Experts of a small language model: 24 experts in each of 9 layers.
Below are experts of layer 5 (counted from 0) of a mixture-of-experts language model. Rows are named router (the router's row for the expert), down (a neuron's output weights, with its number) and show model dimensions 0-95. Each number is 500 + 50 x the weight over its row's rms, rounded and kept within 0 to 999. Numbers have three digits each.
Before each expert's rows: a language model's description of what the expert responds to. This comes from a sample of Wikipedia text that the model never trained on.

# expert 15
Description: Nouns and word endings in section headings and infobox labels, such as Bibliography, Personal information, film, career, -ology, -ism.
router:509412482639524439493618470515560588463510505458434505569494503537446488488560466450465445556530517476460459570554552440502420470491508542527489468459494483516468436581460561544518440457616538462501451538544447516662453472592535451515491496539556532495505471511490580545531551401471509465
down1:437470412481557499516434435457457587485472480554417566507534545472607506403509428446500449538549539489500570515478516565483507541462613510549413552532456565512552443528487506522528538484414502480513552550498498473430436558534505563570489529554528394526427435608525536637530573510522454485
down2:473516513499464496544560473493534529468484455403526434542515531524546626533398557510506472528533476442454654522463444528400522422560466396486473539568452498591496511470490524549439474460536486497578538573499492436428436472491474540502525493547521482554514481416539465491453555537487514423
down3:554527496501411571473437485529497482564519418489417452545460515529572514409438504538414420474414452572517553431422526440504492481488476512437472520553493446514501510490555533402576518642560506517414583485445411524566505441518460589510560454457443552490495415533516470490429457513497521499
down4:594524532453419542512529526528542481492526493457486593488496447509513451525547413500501484487463546451577461500500460467490436477556532488496466489550533519515474437476526496572500561396504530499437585500465516414434528604495484526496554444570534621446507574499481476499474444464552377540

# expert 7
Description: Middle word pieces of European surnames, place names and species epithets, such as ett, ot, ell, ard, in Stotler, Poltava.
router:511517572618451479538513565513675529483515475529526569532448513519460488445541529476394416506533534476483490452536592437531446371462462542556518516559456447404477516579436555499519449497561526495438434440437463528567437454554454483516525495571555502511528463483407537492508505439434532485
down1:429489510506540534590534468549472553484490556475603562593490541413475477509544594561553494462529527420506554601571567509607455509408471493533582467553421508470483491492464524482486436436515481444436458527496484449446510523520375511559480587523493497519510520500448534469479590506507476515
down2:521501471524469514482541453476463475504515451487564525522494534475446488542545583412419527455486488592411555442484470489492496563490497503565351428532452477475495467600432558473504491556545423464483521464495545525543517471522582540548560586484649522446610532527513482418515485505454508427
down3:565489540553634424481527509551453449483528509523484507621477523490503525545509589531517462442444549459566412601535443559495490551421391424653534509540519482401503559519523519470457616549483501415475483573467552453507444502555434498494449564484411482484451504493585561489536519592527602448
down4:481504546461489532480581581471463519385483580487549541483566479438543544594346623458526419475436467539544387541504637434579443558509442495535488509545523507528515549490510500420538518539464520452572577510476448508574563460513395534489526531609495501406549431544514563457485429510592521508

# expert 1
Description: Opening parentheses and the digits right after them, as in scores (9, birth dates (born, (age, years (19.
router:466454405467480536501600503601670526447481499309434507501417565492508521442508490471445462500572523419492447507555508495435496434454473530503436491546493470419474454522451564522565426490584515427503456488480449488542487414554418482529503464533537529522556492485469516535511508459469457480
down1:471510479461485517515466542519548490404524438580489555476514449530443515401507548471471458536476610585455433495475415496467520438433592486466442436520486533531556495565521560479551481508547473527501409516492479478481468530448476496474481479484519560486533440496455583569464489512434447384
down2:495476464536492447454481357500591488586440577530428525505510515519512439480476456529464481422554484539530558489418420534536508487511511483570547473412541527567535612478464453435467472508568526500489371521612482514496544519437517594412509472496433492483438542525492481475494570533520522499
down3:537429482507470456466473518485600483462527456407463503498578580566501602474542550536476438512451523520479464606475487543514442480437544549477516568477488535492551402455426543499514538493470495504515512505480547523524520472515418517571473435549570566426522364555586427385522469500517556517
down4:453576511440447475467554502437495464559500495572567516505582456492594511449487478527446506523579462411566559464513413589461548499412470487482508449541447464542533498477510500484474499440527510538540516566490462469482560452392492547463520545441509497477561530516417454497515335487493518601

# expert 19
Description: Word pieces in Indian, Arabic, Southeast Asian, Japanese and Slavic names, such as iy, aj, Kh, ak, in Bhuiyan, Hachiōji.
router:475514583541401486500541419533650549434512502496459505495447569504477471515558489381469444490512460438475482449493455457436442442528548516541472454506439466378435489581477562488520428508578512493444477511443483513541475440558422394550509435560512585529534496453442519499547477458496419483
down8:501504501543491430581436535358436528514526540495469608502471588378528543526531523502562538510423490449433481362457547478525421518467536425396468494581469464514481495564495521563572509548540498503546543618445482576471470504516414505458470473507518517524549481534526549439472526505509543509
down9:455530464509500516501410547478489448460483486464474531504439475589485529506530427559511472515484515569477582645465493693504501529450514430397448517482494506425446557475445495513490587535537502488480474427578358457538455480511547538576471525544508489567460376500474496488528517534422488476
down10:459471478445500533503527442389491558564496498492523519539538586536514459576422473503486447465525477528538419521473551489518504470463492603521546422473523507545411535606480411585484536512542514567449437492502602484485401509606508500469448418473412510362615494546583537528510440441534553534
down11:462617494404478510590514471485566522523509415526450468505464589469482487420541415440473459483539463486461461509493529527508485538497492493496450457503441522509538408501427547537496408541420404546481466513462456473449481446531420410438523456416468500552430512520503420335455509514462348514

# expert 12
Description: Past participles and verb suffixes after was, to or he, such as held, won, released, made, used, -ated, -ed, -ing.
router:464386455593417546459473503518567548483522495427482514481474537558426468447558523482482444491566538526408433538560482454417411466495511543539485495519464462460436496548508551574552423502537507417430491529484467499686481430565464404478544504561501516494519459511464492538536521517541481505
down1:577451513528486578560523409500481519467544502482516517525448537516630533506494527478514505584545519467514443529557510465415511577519435562396435482527492550495427451436525448443483484434609497583433458489546429587587506584489492481498496533530474435497463427447569489366455559454450524510
down2:501470489461494487565417511537533497399501499538455446466446578482504505467587557516546482530543486533459381402482559503569486466557476345489481454553435499408477490533598442484477605490561424413472495535515533500549479455500565532573482478441534449537501548519432528439522434588540488543
down3:453524454354501525479474574410556586357497443479470479448509531591592536448590504528541497567469501501591501579564452474466505454494451564541486454412406516534574501562484535588488502501499558486540516420475505458491526425489512549474512465514414436491434478547545478465495559556436441453
down4:538411463464551490491524516513523519543472533474513458473458517554490499562530387373543550497549381505453483439526514514525583461476560551361516551528460490518514474548555398461499495625423536471517578517491535511486436556463522495540498476514522511397548465478583464551459486603588603575

# expert 16
Description: Nouns completing a noun phrase after the or a, often word-final pieces, such as University, station, family, species, lighthouse.
router:469363472628471453436581521513550587463536511425472500541460570492462454459516514455497434537485553445458472498514494444484412459477465511585462494476499475403442468525460537507500466505649515439499476529500457522626470474606456413517517458561525469488530542482438543519547535435480502468
down1:563530478532480559497510499546541500528466452478550469486506506479462642517467487446446519542485503573493512526382459515592436505459531449515538622431537509529565429448527432462444503551579438531443393545492484552499519492405507504549453520557532456562513489520613428566530514508421490589
down2:527498560504440504460561468437537561543632487493511449457428552436446513582573528464495557490588504571497424398472509481485532630502468475484440420570470521472438439487506557498457521483444545535495523509438454378516506442457493478471482528522551474482580519453512531540520450532532529442
down3:530487524571551489509547606541536575401488550492461453486472507485465576528557467487535557454493387538551537533485581498451501475413562450454540446534480456484543504491497465570546575513392500454565434574459465451557557546445405499541488497557432450472525554554553351463497481467577544563
down4:467500377420580512499521511461514418494625482458466510471438496454518577465488491420591534478420525486466483446421543469520450487523483564530434529515489501482474454509469442529505539489465548463454569403455521483377447514491493474523507440478549431554509513474511463533508502516415489497